config.toml
n_layer = 10
d_model = 256
n_experts = 8
normalize_top_k = false
routed_scale = 2.83
balance_loss = 0.00686
router_bias = true
lr_router = 0.000205
optimizer = "cautious_adamw"
beta1 = 0.9
batch_tokens = [32768, 65536, 131072]
Below are experts of layer 4 (counted from 0) of a mixture-of-experts language model. Rows are named router (the router's row for the expert), gate (a neuron's input weights, with its number), up (a neuron's input weights, with its number), down (a neuron's output weights, with its number) and show model dimensions 128-255. Each number is 128 + 24 x the weight over its row's rms, rounded and kept within 0 to 255.
Before each expert's rows: "comes after" lists some tokens at least twice as common just before its tokens as in all text. This comes from a sample of Wikipedia text that the model never trained on. Tokens count by the router's weight.

# expert 6
comes after: " the", " a", " The", "The", " an", " A"
router [132 156 149 104 151 130 118 111 122  92 145 110  98 126 116 143 126 118 114 103 128 145 143 136 134 113 163  79 131 163 199 142 151 104 148 146 133 115 105 137 129 149 155 130  84 112 101 132 112 139 123 128 143 140 126 130 105 139 100 105 150 123 122  76 161 144 134 117  95  88 126 122 162 124 165 140 141  81  89 158 105 144 123 159  73 129 144  87 118 110  96 105 127 154 141 176 159 132 121 112 152 184 144  80 151 134 143 151 142 160 155 126 107 153 141 134 140 152 123 131 137 120 103 153 146 124  83  76]
gate16 [120 131 130 114 114 166 133 121 137 143  95 148 130 152 125 143 129 109 119 137  91 120 111 127 123 155 172 125 101 133 143  78 133 149 175 151 115 126 127 112  92 117 122  78  99 133  96 142 123 104 156 128 144 102  61 108 118 113 133 103 145 145 119 166 121 125 102 117 158 154 140 110  96 159  87 124 120 142 139 131 109 137 109 116  84 119 120 148 133 119 169 148 131 134 154 115 124 145 143 160 116 114 141 162 139 172 120 119 144 111 168 143 107 122 145 153 133 118  66 115 127 124 123 139 129 119  93  86]
up16 [ 98 147 133 149 116 132 130 143 152 137 149 130 154 100 171 115 178 139 142 129 116 132 109 166 130 104 117 121 118 105 108 122 149 117 113 114 147 147 111 124 119 135 128 134 104 107 130 116 132 105 166 124 197  97 117 191 133 145 126 106 123 102 105 178  90 162 120 118 104 132 136 140 155 133 122  88 175  75 140 111 124 152 152 158  75 117 135 146 123 126 118 115 171 121 139 136 159  98 139 139 124  81 135 114 158 157 170 148 111 146  95 200 151 167 141 155  84 161 141 174 127 116 136 147 127 139 115 119]
down16 [132 128 114 139 164  89 108 165 123 154 151 113 121 165 119  94 112 132  99 111 170 120 161 103 130 102 129 144 121  95 135 137 116 147 126 105 143 151 146 146 118 113 123 136 116  97 128  87 151 173 163 162 108 116 125  61 125 178 122 140 105 149 161 140 121 137 140 111 112 165 125 123 127 118 164 155 120 112 133 115 139 159  82 128 104 162 165 179 121 113 137 115 133 100 149 121 170 113  83 129  91 102 128 111 116 103 116 148 111 150 112 127 145 128 111 143 121 143 110 138 131 122 137 104 149  93 118 135]
gate17 [124 163 151 148  93 118 130 131 125 151 125 156 119 117 122 155 139 142 105 114 116 127 151 125 100 132  96 106 121 108 120  92 106 118 118 134 179  97 125 110  78 154 128 120 125 106 154 142 144 141  96 142 104 152 131 106 141 129 105 135 128 193 158 118  95  80 104 146 105 126 137  81 169 146 140 132 127  88 110 154 135 106 117 145 144 113 157 146 142 107 130 109  93 147 140 124 122 118 134 106 163 157 148 151  98  70 143 122  95 110 158 116 180 140 126  53 122 155 103 128 134  94  99 121 123 134 104 148]
up17 [ 82 114 123 137 109 124 132 152 164 162 132 144 117 149 139 182 121 135  75  76 164 141 140 156 106  99 177 110 138 126  88 120 111  84 134 141  82 142 168 125 145  93 125 110 113  85 134 115 107 114 180 117 171 127 109 161 112 122 109  86 121 104 133 150  86 131 101 122  98 136 146 163 138 153 146 149 138 139 115 124 138 126 128 143 114  74 134 154  98 126 118 103  97 115 143 108 177 124 167 129 115 147 143 153 144 127  94 108 137 103 107 127 188 151 118 133 118 141 141 156 197 130 131 117 113 141 100 146]
down17 [158 123 133 128 194 180 121 127 152 157 130 154 140 160 152 129 110 103 123 146 136 123 100 128 160 127 140 107  90 159 129 131  86 168 137  84 127 118 128 150 141 135 100 135 133 100 182 141 144 157 135 161 110 125 131 130 118 138 127 160  91 116 157 133 118 155 119 109 147  84 140 140 152 169 207 117 146 114 111 144 151 126 173 115 108 111  83 101 153 123 142 121 104 129  70 149 137 155  76 133 144 123 131 129 150 179 144 124 123  77 173  88 128 134 101 113 156 146 106 112 105 121  37 119 120  86 129 112]
gate18 [168 123 138 122 147 156 123 191 114 161 138 185 114 138 124 150 154  81  99 122 137  91 140 122 146 151 102 130 108 129 110 137 130 130  98 126 143 155 132 117 125 137 100 140 115 130 133 148  92 125 127 136 140 151 141 190 107 143 136 123  95 107 129 135 145 180 132  90 173 137 164 136 130 107 103 123 124 134 153 150  91 138 151 142 124 131 131 102  73 136 129 127  85 127 113 171 139 102 124 142 146 121 121 131 146 171 134  86 107 127 136 137 142 115 130 108 127 125 137 157 121 155 144 188 124 107 149 115]
up18 [132 135 104 120 137 128 130 160 109 175 133 155 122 140 117 152  89  86 124 116 122  90  75 134 150 123 154 144 139 125 106 131 107 152 153 136 133 150  92 135 120 140  93 104  95  99 156 147 132 179  99 153 129 173 118 130 110 133 152 147 126 137 154 122 158 168 146 152 145 145 175 159 117 114 129 117 102 132 155 182 106 104 159 181 113 135  72 102  93  93 130 122 128 164 104 148 130 126 145 136 134 155 131 142 136 139  83 102 125 169 140  86  98 151 149 141 138 135 138 160 131 165 122 157 126 119 129 108]
down18 [178 139  79 113 132 129 160  89 142 166 114 107 133 110 152 122 190 173 142 136 113  96 138 144 108 113 146 137 130 109 162 158  98 149 112  76 148 112 127 104 146 148 120 130 135 113 154 105 147  79  89 117 102 158 157 134 146 110 154 165 123 136  97 134 110 120  94 198 102 106 148  98 158  99 131 108  98 169 108 118 122 151 159 140 112 141 144 137 158 129 129 148 141 116  71  93  95 161 136 119 144 114 180 163 112 147 132  70 132 103 167 148  99 111 101 162  89 162 115 145 123 139 132  80 123 161 135 101]
gate19 [158 158 134  92 166 150 175 131 153 129 118 126 124 128  98 120 169 124 124 113 137 143  68 141 125 131 117 138 115  94  89 146 131 155  91 164 153 133 138 149 155 133 139  84 147 112 113  94 116  89 137 129 163 139 125 127 141 102 140 140 134 144 143 115 114  97 108 103 123 180 114 127 115 123  94 119 145 125 104 101  68 109  60 145  92 162 157 117 141 140 136 128  97 123 167 130 134 115 128 150 120 149 122 161 141 105 123  96 108 124 137 110 172 121 119 146 108 120 129 136 154 114 109  91 127 130 187 159]
up19 [ 97  85 132 136 136 102 121 125 126 182 127 133 123 153 124 141 131  87 155  75 149  99 132 133 132 132 131 171 117  55 130 118 136 129 138 112 117 150  87  96 148 124 118 116 130 145  81  81 152 147 159  92 123 136  94 135 103  85 125 156  63 124 115 151 132 126  99 100 169 154 162 153 118 129 132 100 146 152 114  88 191 145 121 152 103 121 107 149 101 147 150 106 142 142 128 119 137 127 125 154  93 143 141 168 114 138 122 153 130  72 105 112 160 106 134 127 166 123 139  91 110 129 123 110 129  92 134 161]
down19 [180 136 107 116 126 135  84  86 130 135 196 134 138  99 140 107 134  97  92 128 171 138 133 127 186 146 135 125 101 112 138 127  81 103 113 110 106 122 162  97 112 109 118 115  91 132 105 133 140 123 121 131 126 133 142 115 158 147  98  97  85 159 118 145 125 149 106 180 132 144 120 118 114 119 162 124 144 125 167 126 105 123 106 117  89  96 153 106 150 132 111 129 161 138 113 103 164 130  97  92 127 156 129 107 101 152 121 135 147 114 114 100  98 149 126  83 104  98 116 161 142 128 158 151 120  73  85 126]

# expert 3
comes after: "\n", " with", " by", " al", " 2", "o"
router [135 135 112 175 129 120  76 144 110  81 135  94 197  89 143 137 104  90 132 136 140 137 135 137 102 143 150 138 114 106 104 138 121 134  95 114 134 142 129 123 113 126 154 138 121  89 114  98  95 106 144 124 118 169  88 134 128 129  92 126 136  99 168 118 122 142 120 139 163 124 137 144  81 124  93  96 131 103 125 162 127 101 142 106 182 140 105 183 131 148  89 143 148 125 107 125 146 108 106 100 115 152 161 132 111 118 102 157 134 142 127 146 115 176 130 111 164 114 130 106 113 104  93 116 146 187 158 141]
gate1 [126 136 116 133 132 165 122 130 131 111 125 130 140 136 165 141 129 143 123 110 128 141 126 140 148 133 142 167 153 130 129 134  91 121  80  91 118 119 124 115 123 187  99 134 123 149  93 114  51 134 173 107 133 117 158 111 127 114 154  91 137 121 137 135 145 137  86 142 141 114 141 144 173 127 162  98 111 125 110 123 170 101  47 123  99 134 158 100  88 138 172 118 133 156 121 179 123  84  91 119 160 121 148 125 155  88 106  92 159 149 147 124 114  54 118  77 118 138 112 117 123 107 130 159 115 103 141 166]
up1 [138 120 180 115 132 102 133 141 116 160 163 168 118 111 117  99  97 105 107 160 124 136 126 128 122 105 117  96 130 128 145 165 137  96 131 158 147 170 109 100 114 123 154 113 138 120 102 151 142 127 110 134 150 103 104 115 124 174  58 111 117 138  99 104 108 105 176 195 144 141 128 141 111 122 156  99 127 158 151 143  67 123 108 113 186 105 113 115 166 136 124 122 127  94 144 115 140 160 117 132 155 111 116 139 104 140 137 110 107 113  78 134 169 179 123 156 154 145 128 165 150 174 124 112 183 143 101  99]
down1 [138 103 121 100 105 106 115 119 163 138 175 112 106  66 149 114 135 123  85 138 125 123 159 169 169 155 138 112 118 140 126 171 136 119 152 118 168 140 118 175 167 107 111 130 110 101 125 145  91 148 116 138 103 119 117 125 149 150 123 120 101 115 137 106 122 149 146 137 129 107 120 118 139 113 159 120 141 102  80 137  92  91 138 112 127 140 129 127 153 102 118 115  90 105 169 150 101 183 112 118 152 115 121 108 127 140 149 153  84 104 141 140 102 114 117 188 127 121 106 115 137 118 152 127  91  93  97 103]
gate2 [129 113 153 165 174 122 140 135  90 147 136 124  87 144 166 111 114 132  55 123 111 133 183 153 159 116  90 132 118 139 139 105 115 117 166  96 156 117 129  96 142 119 111 159 101 161 129 139 155 140 141 112  88 115 161 147  90 152 122  94  96 134 150 137 126 121 140 170 145 153 105 114 126 143 134 105 110 123 132  81 126 168 149 129 135 134 102  95 105 137 144 144 125  88 157  90 149 129 153 135 115 105 121  57 101 116 134 122 135 112 168 156 133 137 135 134 118 133 137 134 163 185 126 119 120 176 154  74]
up2 [120 175  98 100 161 148 135 109 170 109  84 118 127 109  94 161 103 119 103 136 148 113 107 116  95 107 141 156 118 145 115 135 133 123 112 152 108 113 139 169 120 104 117 146 130 121 136 172  93 118 169 140  37 145  98 124 157 182 127 190  98  98  85 121 127 113 155 118 139 112 157 131 145 137 130 109 110 132 131 150 139 144 123  77 142  94 124 129 137 102 144  97  98 107 122 132 196 107 149 154 124  93 118 137 106 124 120 130 118 151  86 100 147 151 146 104 154 116 120  90 116 102 130 167 161 101 138 144]
down2 [148 160 136 145 156 132  98 140 127 108 129 128 154 118 131 128 114 142 100 170 120 152 131 137  74 125 146 143 101 131 154 110 120 125 110 150 128 100 102 110 116 113 151 102 118 114 158 102 142 141 117 131 144 126 137 123 128  99 126 120 192 107 151 133 132 182 108 126 146 166  91 119 109 162 119 141 201  99 110 134 112 138 112 139 155 148 146 105 126 156 142 102  82 142 100 148 141 106 129 129 134 126 184 129 154 107 127 142 124 169 128 139  67 136 159 109 135  88 170 123 134 161 103 127 149 106 135 121]
gate3 [150 122 162 115 115 145 168 109 103 174  80 155 150  75 134 127 149 136 158 144 140 118 125 104 164 157 114 169 110 119 125 164 164 176 107 174 152 145 119 126 102  90 127 108 100 132 133 124 132 124 121 129 102 122 124 102 176 124 135 152 104 144 104 134 150 116 123 121 109 150 136 167 106 130 107 169  99 124  94  63  41 105 164 122 138 108 116 133 106 138 142 135 156 117 155 105 126  97 127 135 131 138  93 175 158 145 144 167 129 183 115 153 136 120  93 124 115 171 130 112 152 116 115 145 116 123 104 146]
up3 [120 171 140 147 134 173 113 166 141 146 131 142 137 128 114 142 122 112 143 139 139 113 140  82 138 103 160 158 103 135 114 165 139 202 115 105 163 118 167 158  66  59 110 157 121 117 129 134 134 123 139 129 114 131 108 130 161 132 126 122 144 173 158 123 108  94 105  74 134 103 118 152 107 122 114 132 151 142 113  89 135 120 117 144 147 112 121 128 121 110 180 142 123 114 134 147 123 136 114 100 153 129  92 176 223 103 148 119  99 123 105 139 117 138  84 105 111 117 132  93 138 114 146 146 148 109 143 188]
down3 [119 138 110 129  91 160 108  89 157 128 130 118 153 129 132 147 129 114 135 125 122 125 131 119 132 121  74  83 176 148  95 123 152 129 161 165 141 120 156 131 146 123 187 150 125 112 110  97 174 147 149 122 179 105 160 121 120  99 128 115 110 113 106 113 164 116 153 167 101 126 140 138 154  89 178 111 171 138 121  84  97 111 123 120  96 171 105 114 187 118 111 132 157 116 127 164 117 149 144 162 140 106 133  93 118 139 163 141 102 127 136 102  77 134 118 110 141 112 168 149 108 114 140 120 130 139  94 103]
gate4 [149 153 111 112 107 137 148 125  99 137 131 125 127 153 176 111 142 117 120 161 139  92 125  61 151 148  91 145 117 113 113 136 132 130 135 121 139  98  95 138 117 160  81 148 108 141 140 112 143 135 108 139 113  97  99  93 108 137 147 118 117 119 148 162 130  91 102 131 126 146 154 148 109  58 134 102 120 118 142 142 203 107 124 110 129 167 130 154  91 145 144 148 140 114 116 152 137 125 124 154 125 163 160 123 147 139 118 173 154 127 167  94 134 127 104 122 128  92  91  91 157 126 131 111 114 140  97 140]
up4 [107 133  78 126 156 138 129 128 115 123 151 141 161 168 133 124 133 130 116 115 169 120 148 157 120 130 134 120 124 177 120 157 159 116 133  90  82 140 172 113 126 120 147 178 149 166 140  98 110 126 107 110 125 121 106  81 139 166 137 185 207 158 138 135 120  97 174  97 145 102 133 140 114 121 110  85 127 126 186 112 114 127 143 120 159 109 109 154 138  68 108 117 133 124 134 150 130 114 136 150 129 115 120 136 110  78 139 127 113 159 123 138 140 147 146 107 125 153  94 117 155 110 107 156 124 126 132 149]
down4 [193 191 171 117 104 117 108 111 148 153 126 109  62 147 136 115 124 115 117 148 116  96 142  95 134 144 110 167  90 124 116 144  88 182 159 157 131  93 129 122 101 119 131 128 115 136 129 110 118 138 127 199 172  95 150  93 139 151 105 131 111 115 166 126 139 137 108 125 138 161 159  89 135 136 152 108 158 112 132 120 152 149 115 167  94 151 134  84 105 158 115 133 127 123 100 124  96 148  78 107 162 139 163 146 152 110 108 125 130  85 132 119 115 135 110 140 124 120 145 138 108 134  75 104 100 144 123 126]

# expert 5
comes after: ",", ".", " that", " but", " which", " However"
router [109  90 153 127 102  96 117 165 147  73 189 121 140  97 168 100 149 150 130 108  97 115 128 120 106 113 132 125 114 125 115  59 111 182 103  89 177 110  96  96 148 136 117 128 146  87 158 132 127 146 147 134 129 121 130 164 124 138 118 114 101 118 160 113  84 153 119 161 161 132 174 146 118 141 140 105 142  84  71 147 118 108 123 133 139  80  86 132 166 144 152 144 138 122 117 126 111 123  89 110 133 107 153 120 100 131 112 147 138 114 101 117 130  90  98 140 128 127 112 113  88 113 133 133 178 128 127  99]
gate3 [108 109 127 156 128 122  81 149 159 149 157 136 153 162 128 165 111 117 176 171 126 147 125  82 154 121 181  80 110 141 166 169 128 177 157 132 117 125 127  88 130  97 175 105 136  92 139 117 128 152 112 122 130 128 113 108 113 131  86 166 122 160 120 137 151 175 127 108 113  96 124 148  79 139 116 144 143 122 116 126 132 113 147 171 111 106 131 140 141 134 122  85 115  74 130 136  85 156 132 151 127 126 129 129 104 100 130 126 143 157 161 137 106 152 127 153 116 111  99 135 137 155 143 137 117 105 113 139]
up3 [135 116 134 167 113 117 110 149 132 165 200  90 179 125  94 143 108 142 133  94 147 160 108 106 164  97 147 128  99 176  76 123 115 133 146 128 118 121 146 132  98  94 124 115  92 121 110 132 121 155 130 158 161  87 123 147 114 169 106 142 115 127 133 106 155 140 140 119 140  91 126 158  68 142 134 117 152 119 123 127 123 130 144 110  68 121 133 132 120 138 128 129 110 102 128  99 131 171 140 124  90 125 129 121  96  87 139 149 139 121 160 162 141 127 140 155 140 110 140 156 157 135 146 163 138  79  85 114]
down3 [ 92 124 160 106 153 181 116 112 133 110 115 110 105 131 145 136 148 101 105 126 167 130 151 125 123 116  86 156 148 121 158 130 125  89 129 113 131 140 168 110 150 158 150 151  99 128 127 185  90 142 128 130 107 165  85 112 149  82 136 144 116 125 116 154 129 105  98 102  99 109 154  86 146 114 141 153 135 160 113 136 113 146  86 109 138  97 139 124 136 113 108 157 129 103 152 120 108  84 128 120 128 108  92 152 119 130 122 115 114 178 144 131 134 148 138 124 151 158 138 139 141 138 137  78 144 163 152  94]
gate4 [151 163  64 130 120 148 163 147 114 120 122 105 132 122 108 126 133 147 148 138 116 170 131  96 157 120 142 113 147 109 149 157 132 155 110 134 126 115 113 102 137  99 149 147 134 168 152 134 105 177 130 122 106  87 112 144 161 122 129  90 113 114  58 137 134 138 137 161 164 184 124 125 123  95 164 169 140 163 135 123 139 114 155 103 115 190 128 153 130 166 106 116 156 138 156 102  99 117 161 148 150 146 106  67  96 162 104 119 135 154 206 134 126  61 106 140 132 103 143 136 127 117 115 117 153 152 125 121]
up4 [ 83 123 125  95 134 160 156 109 131 180 113 146 112  59 155 125 174 114 138 140 108 127 127 138  97 139 129 133 137 152 133 117 130  71  29 103 103 113 108 156 100 105 103 168 127 174 111 161 114 121 126 107 109 150 126 192 180  95 121 140 124 123 106 142  99 110 121 133 138 150 151 145 110 108  88 103 137 140 117 116 137 100 104 112 164  96 131 130 130 135 138 131 134 127 138 126 105 124 143 145 145 132 116 145 140 117 124 149 141 170 146 138  85 145 146 145 147 108 138 147 108 141 136 113 103 122 126 131]
down4 [111  94  96  91 159 112 110 100 122  91 105 111 127 164 100 139  83 169 106  98 160 149 117 150 105  99 121 137 138 164 158 126 123 148 155 108  84  83  82  79 145 122 161 133  98 146 135  92 119 117 122 153 159 145 139 124 109 140 104  88 154 140 138 142 151 123 121 152  98 126 127 119 174 150 139 123 147 164 131 114 140 118 147 174 170 148 142 121 105 133 112 113 118 110 112 161 154 162 187 127 126 110 127 130 172 144 123  95 111 140 107  95 175 104 150 115 101 128  90  98  71 110 135 128 171 123 154 119]
gate5 [155 117 120 123 154 142 165 143 102 127 116 104 108 142 142 124 174 104 152 128 140 163 146 152 139 146 163 127  80 163 132 132 106 133 123 125 117 114 144 143 117  66 119 135 143 154 151 122 150 133 133 141 104 126 158 130 139  86 167 138 126 109 162 145 146 108  66 144 155 193 132 106 112 115 102 136 129 189 153  92 129  97 119 133  81  90 108 125  80  92 128 164 142 138 145 109  73 115 123 112 149 161 153 145 172 128  96 149 149 122 165 113 109 128 134 120 121  95 149  60 148 124 112 134  97 169 125 128]
up5 [178 117 140 160 153 125 146 117  90 143 132 148 131 135 171 139 152 104 134 128 115 128 153 136 115 142 183 140 134 183 111 132  92 103 135 138 119 114 158 104 150 111 102 130 139 127 162 101 132 115 146  98 116 107 141 120 147  93 144 128 159 115 138 129 162 123 124 132 185 148 126 131 119 137 143 104 140 144 137 136 139 116 119 116 107 103 105 167  90 125 127 140 122 122 127 114  73 129 105 120 152 156 169 148 162 158  98 137 167 138 112 155  72 130 142 143 110 117 136  88 177 140 129 170 128 190 139 140]
down5 [109 137 126 110 165 150 101 137 137 100  90 140 133 160 162 171 102 138 141 137 159  99 155 137  74 143 142 132 116 143 127 121 104 171 130 126 139 116 124 119 110 149 125 138 140 122 109  95 133  74 127 118 115 133 175 123 188 126 131 123 120 137 184 103 157 133 107 127 142 130 115 106 124  89  99 170 179 115 145 107  86 151 153 105 130 159 125  97 114 144 158 159  97  57  87 114 125 140 121  94 118 141 106 134 119 137 134 148 116 126 129 122 117 176 149  93 126 122 149 116 142 142 126 132 116 155 104 124]
gate6 [121 123 145 102  95 150 120 115 145 146 138 103 124 118 152 155 136 125 133  85 183 151 142  58 133 122 126 154 107 125 100 133 143 141  94 104 162 124 167 148 100 145 151 136  86 121 153 143 105  98 143 117 191 171 109 127 137  87 155 116 116 129 176 148  92  70 107 105 121 137 129 149 112 142 157 105 137 136  63 116  70 134 127 126  88 132 158 202 123 118 134 122 104 170 142 151 137 135 121 172 112 123 140 129 130 124 112  86  79 141 179 138 135 131 140 148 163 140 131 183 148 148 162 149 118 160  77 159]
up6 [106 136 150 186 149 108 159 132 170  96 130 180 124 153 113 124 116 129 117 112  82 147 115 130  81 146 113 103 123 140 156 133 193 164 141 148 135 137 132 120 144 122  99 139 133 121 170 116 148 127  82 112 131 157 149 121 126 101 108  79 125 101 104  76 101 131 136 143  81 126 111 115 118 112 117 104  78 175 132 145 146 115 117 138 131 147 130 129 134  98 119 133 111 116 117 128 115 139 171 132 139 183 151 147 108 146 158 112 145 104 133 104 122 124 167 110 119  87 117 106 111 152 122  92 122 115 142  97]
down6 [138 147 180 113 166 112 137 151 149 130  96 132  80  87 163 141 136 117 129 101 105  95 114 118  70 119 164 166  76 139 138 159 123 140 112 115 115 154  96 151 122  97 102 106 122 114 141 116 111 136 162 156 110 129 159  91 154  85 122 123 120 101 149 124 183 158 109 150  91 102  89 115 112 113 130 128 136 121 104 110 165 119 134 136 132 175 135 163 169 132 126 130 125 160 130 141 153 130 126 110 113 163 121 122 107 155 150 129 130 110 128 129 152 185 115 103  91 126  77 158 134 121 133  92 154 144 140 182]

# expert 0
comes after: " |", ".", ")", "°", ";", "–"
router [ 68 134 125 151 137 150 122 128 149 132 141  97 129 135 123 132 170 111 115 109 129 118  91 123 122 118 109 145 156 137 123 150 119 143  90  85  92 117  81 135 114 130 127 156 127 129 123 153 149 110  90 125 147 123 108 113 125 148 121  89 108 143 172 144 122 117 101  99 148  93  99 142 128  73 130 137 177 136 145 120 165  94 112 150 159 143 116 145 135 157 152 148 113 160 127 170  83 128 136 136 151  87  80 115 130 109 154 140 102  93 140 118  79 115 106 133 133 115 127  88  77 150 142  76 161 112 144 131]
gate4 [109 135 174 115 114 136 156 120 118 130 160 141 141 136 135 138 133 122 128 124 135 146 157 124  69 126 152 122 130 102 179 136  82 134 118 138 125 147 139 132  84 167 139  85 146 109 125  92 102 160 117 133 112 119  86 129  94  88 144  90 149 103 142 155 111 124 115  89 118 120 125 104 126 100 105 150 133  82 118  96 113 107 126 108 147 108 136 171 101 128 160 127 146  88 121 139 141 145 165 113 108 177 123 152 130 101 102 130 132 151 143 154 111  71  85 131  84 105 128  97 109  82 133 107 129 134 154 116]
up4 [171  98  77 165 107 105 140 147 110 168 111 197  91 147 151 140  85  85 135 121 117 112 126 137 113 131 109 112  98 153 114 135 108  94 119 127 150 134 122 114  89 107 139 141 134 105 117 156 138  83 119 123 146 135 126 156 139 108 130 142 114 128 120 139 172 133  83 123 124 135 110 110 139 142 103 132  96 126 161  81  91 144 152 109 139 133 133 119  99 153 101 104 143  94 136 161 113 178 133 114 128  94 110 160 128 121 139 138 115 126 134 131 167 105 114 105 132 195  97 157 151 108 115 128 163 144 103 123]
down4 [150 133 151 162 159 127 155 140 140 111 168 101 171 108 140  71  93 131  85 138 110 122 135 171 144 114 121 105 112 186 110  85 135 120 140 116 121 161 145  84 111 122 118 130 167 146 120 128 145  90 101 132  96 156 168 128 143 118 134 117 145 117 122  96 127 103 172 138 111 107 149 131 111 184 111 132 160 126 118 123 176  95 110 135 124 104 132 135 129  95 141 126 117 108 199 107  92 149 141 147 136 127 122 149 154 124 145 151 123 113 138 116 140 160 144 132 122 143 158 116 147 161 148 131 120  94 112 135]
gate5 [136 118 140  94 120 134 147 102 109 143 130  97 166 148 155 108 150 133 131 142 118 119 134 101 125 122  85 130  95 128 142 127 148  92 104 151  80 108 155 131 127 134 109 136 146 108 101 144 128 127 149 121 171 142 131 119 136 117 122 133 114 130  90 148 171 130 148 119 139  79 118 113 110 132 169 140 167 115 169 135 137 110 128 127 124  65 164 137 108 104 154  92 118 150 176 156 151 137 160 145 153 127 125 130 124 112 102 126 122 126 120 114 105 139 147 136 176 107 137 162 163  70 131 135 142 155 127 139]
up5 [128 133 122  82 122 108 151 128 131 166 155  94 172 170 125 150  78 160 110 127 103 120 127 120 146 102 158 120 106 173 126 160 143 130 114 145 146 106 106 115 144 144 129 153 156  98 139 120  96 104 144 118 197 161 121  84 132 140 145 104 130  87 120 160 131  97 123 127 178 120 121 113 114 116 149 119 165 109 124 132 114 135 137 139 128  97 140 141 116 142 109 103  81 140 144 137 154 156  94 150 182 120 115 126 120 128 133 173 114 118 133 117 103 171 128 127 112 134 110 142 147  93 144 110 126 132 153 153]
down5 [145 120 125 106  98 200  82 166 107 112 121 147 140  89 107 147 129 108  90 147 158 111 130 126 110 185 111 140 132 153 124 115 110 102  84 115 119 104 113 180 137 151 134 162 111 118 102 140 121  93 131 130 125  92 129 123 125 117 139 130  84 111 125 114 151 167 110 191 153  93  92 122 126 122 110 118  98 147  97 131 114 180 147 132 118 184  95  97 154 144  91  82 126 111 146 145 106  73 154 105  98 125 124 114 164 115 108 130 105 125  94 169 101 120 186 128 115 149  73 148 144 104 143 116 144 122 176 130]
gate6 [114 127 120 139 127 141 143 121 139 130 124 136 100 129 105 131  84  36 119 113 114 166  97 137  74 146 118  94 164  94 143 114 127 134 150 156 144 106 155 100  99  72 120 136 104  77 107 102 113 153 118 124 167 135 112  97 129 130 122 126 113 147 122 111 142 173 121 140 137 128 128 182 139 146 114 120 123 111 126 117 165 129 144  77 108 152  95 123  98 139 109 145  77 122 155 143 130 129 134 194 136 119 126 107 145 107 141 130 133 105 125 135 129 183 110 138 147  64  92  86 137 159 120 131 128 120 130 153]
up6 [146  68 172 163 160 100 108 134 130 116 109 165 101  93 118 128 133  83 137 106 141  95 104  89 142 137 106 109 205 118 100 103 119 128 125 120 158 165 143 128 148  92 113 119 126 170 122 147 189 126 115  94 150 128 139  91 111 127 121 131  83 135  96 118 132 133 143 141 161 104 178 124 129 126 117 188  89 149 126 111 125 116 137  95 127 143  94 157 121 126 115 104 117 146 165 135  81 153 144 187 138 125 141 122 177 124 153 136 110  97  74 162 130 124 113 144 157 146 140 130 133 121 119 141  94 153 147 131]
down6 [179  99 154 150 135 129 107  78 131 134  99 148 152 125 155 149  86 140 146 116 118 135 105 156 148 124 187 151 140 131 132 133 133 118 121 108 122 105 179  90 119 135 121 117 171 118  98 129  94 154 106  94  80 113 109 102 173 118 149 131 154 150 117 105 113  69 152 174 139 179 125 121 141 116 134 134  97 123 134 121 108 110 130 164 100 120 111 118 129 125  76 106 152 154 141 125 179 143 142 172 127 153 154 179 122 127 111 126 134 133 113 118 118  89 103 143 163 140 135 119 138 166 117 154 128 105  83  79]
gate7 [107 135 125 121 101 139 166 197 132  97 125 122 126  85 107 160 149 148 113 153 143 159 128 138 104  92 106  89 129 134 143  91 126 163 108 109 106 136 142 131 100 102 174 112 136 160 105 144 162 131 150 159  95 119  96 115  74  97 142 109 147 149 116  67 133 108 159 143 128 103 172 104  82 121 118 141 122 143 118  84 156  77 169 144 138 144 119  94  90  76 107 128 141 156 137 207 104  94 144 139 144 127 172 132 127 102 139  94 141 135 131  98 124 148 113 112 156 131 106 128 110 100 150 124  86 135 111  87]
up7 [189 109 117 101 103  95 144 106 107 145 117 126 144 119 152 145 129 156 127 133 100 139 130 140 128 108 146 106 151 161 130 165 177 117 164 158 125 174 145 148 132 103 111 125 125  56 126 151 118 143 199 108 100 138 145 127 142 127 108  83 136 142 132 146 165  57 103 146 124 128 108 174  88 113  74 147 126 135  92 146 126 163 146 119 135  99 104  99 117 127 107 151 119 107 125 132 113  90 116 167  68 146  96 127 178 131 132 135 148 120 109 135 146 175 112 109 154 124 103 146 141 125 167 122 114 101 110 149]
down7 [136 108 123 123 126 139 103 121 146 134 114  99 123 119 148 120 136  61  75 144  96  97 106 124 154 137 101 139 147  95 133 160  99 126 119 126 163 115  86 127 130 143  96 111 194 126 126 109 129 111 192 148 133 124 143 187 128 112 135 137 110 140 146 123 118 166 109 139 172  93 135  85 136 156 122 112 117 110 110 177 125 120 127 138  91 114  91 139 126 113  94 137 129  95 110  97 137 151 100  99 127 129 111 175 169 120 139 112 121 135 148 108 155 139 128 118 152  97 136 121 136 128 102 100  94 157  84 152]